Below are experts of layer 2 (counted from 0) of a mixture-of-experts language model. Rows are named down (a neuron's output weights, with its number) and show model dimensions 0-127. Each number is 200 + 30 x the weight over its row's rms, rounded and kept within 0 to 999.
Before each expert's rows: "comes before" lists some tokens at least twice as common just after its tokens as in all text. This comes from a sample of Wikipedia text that the model never trained on. Tokens count by the router's weight.

# expert 9
comes before: " the", " a", "|", " his", "f", " an"
down19,110,273,189,161,201,186,194,188,225,189,225,278,212,177,188,235,200,232,235,219,184,156,176,212,111,203,198,123,189,241,181,192,242,219,183,138,214,207,175,142,189,229,227,222,237,198,221,203,215,209,206,247,164,175,175,213,229,222,212,180,234,181,203,193,181,196,245,243,195,205,196,170,191,231,158,184,200,180,206,175,245,170,209,151,178,237,198,213,230,187,248,220,217,181,214,226,169,229,229,224,139,178,193,241,198,177,180,231,163,212,179,232,206,225,170,197,202,207,230,167,206,223,202,131,184,205,211,203

# expert 6
comes before: "|", "\n", "-", ")", "A", "–20"
down14,209,225,198,204,183,253,186,207,174,222,200,200,199,164,227,131,244,198,245,210,235,180,224,223,206,202,171,268,260,240,223,157,197,246,215,188,202,206,187,213,174,196,153,194,139,183,218,213,232,225,216,184,173,171,169,237,196,212,165,184,230,157,174,156,189,180,187,222,188,170,192,203,143,135,218,210,147,224,207,152,145,211,187,195,227,161,152,180,232,172,218,190,263,183,203,240,220,193,193,205,242,220,174,147,246,220,187,165,215,226,248,149,210,208,218,178,201,188,176,166,137,192,191,181,158,234,205,237

# expert 3
comes before: "s", " of", ",", ".", " in", " to"
down14,179,165,146,210,228,225,175,205,232,252,182,212,164,169,213,194,181,256,200,175,245,249,235,228,225,205,162,188,186,177,190,199,199,158,277,174,228,242,198,228,234,106,195,209,187,197,224,211,164,185,200,148,236,222,180,187,160,176,204,213,145,139,226,188,209,245,178,177,206,208,202,224,176,200,198,219,219,187,191,215,184,208,174,215,194,183,175,183,247,223,193,229,187,210,161,223,250,208,235,170,249,185,183,199,237,195,191,213,160,182,246,145,177,229,200,157,196,185,194,175,212,196,161,209,119,195,245,266

# expert 14
comes before: " |", " ", " 0", " and", " 1", "%"
down14,228,189,212,251,235,136,184,174,184,170,213,244,224,216,206,177,211,244,225,228,241,179,208,218,182,224,196,206,174,181,214,169,236,148,220,253,215,225,270,267,159,193,185,262,203,200,152,171,177,198,233,214,190,180,234,214,213,244,211,188,188,243,178,236,200,186,157,152,269,202,217,172,213,251,193,237,219,206,213,181,213,204,179,180,208,230,241,222,240,212,155,219,218,146,209,251,207,162,158,202,217,173,228,184,202,192,191,242,210,214,276,206,186,214,170,190,148,180,226,231,171,239,186,218,190,149,195,230

# expert 4
comes before: " the", "\n", " a", " The", "ed", " be"
down19,133,214,196,204,216,208,228,223,211,171,132,262,241,159,171,212,165,263,222,189,219,207,223,259,170,169,245,145,185,191,164,239,187,218,179,254,180,203,188,172,200,219,226,228,161,165,231,199,192,225,179,248,242,165,196,226,213,227,179,211,184,220,216,147,197,190,184,226,194,229,169,164,161,234,180,146,193,219,202,147,205,219,232,204,215,216,211,187,180,234,213,206,183,225,229,260,164,188,135,224,162,211,154,254,261,188,178,203,215,187,237,227,173,207,179,246,169,236,207,149,203,191,189,177,204,206,190,218

# expert 15
comes before: "\n", " The", " He", " In", " It", " ("
down14,211,177,223,256,216,205,213,257,236,162,189,172,197,192,209,168,193,179,219,242,231,162,209,204,204,217,254,209,212,241,192,221,237,158,188,193,211,175,207,203,143,185,198,213,233,231,203,225,182,219,216,184,173,184,194,227,183,212,207,212,127,182,176,229,200,192,182,192,248,238,224,207,189,183,185,155,187,162,153,234,200,205,230,164,289,136,179,173,209,151,137,169,174,180,199,211,237,234,208,267,229,208,181,195,280,159,230,193,227,189,242,180,145,221,202,212,173,180,219,215,154,243,235,230,237,207,196,230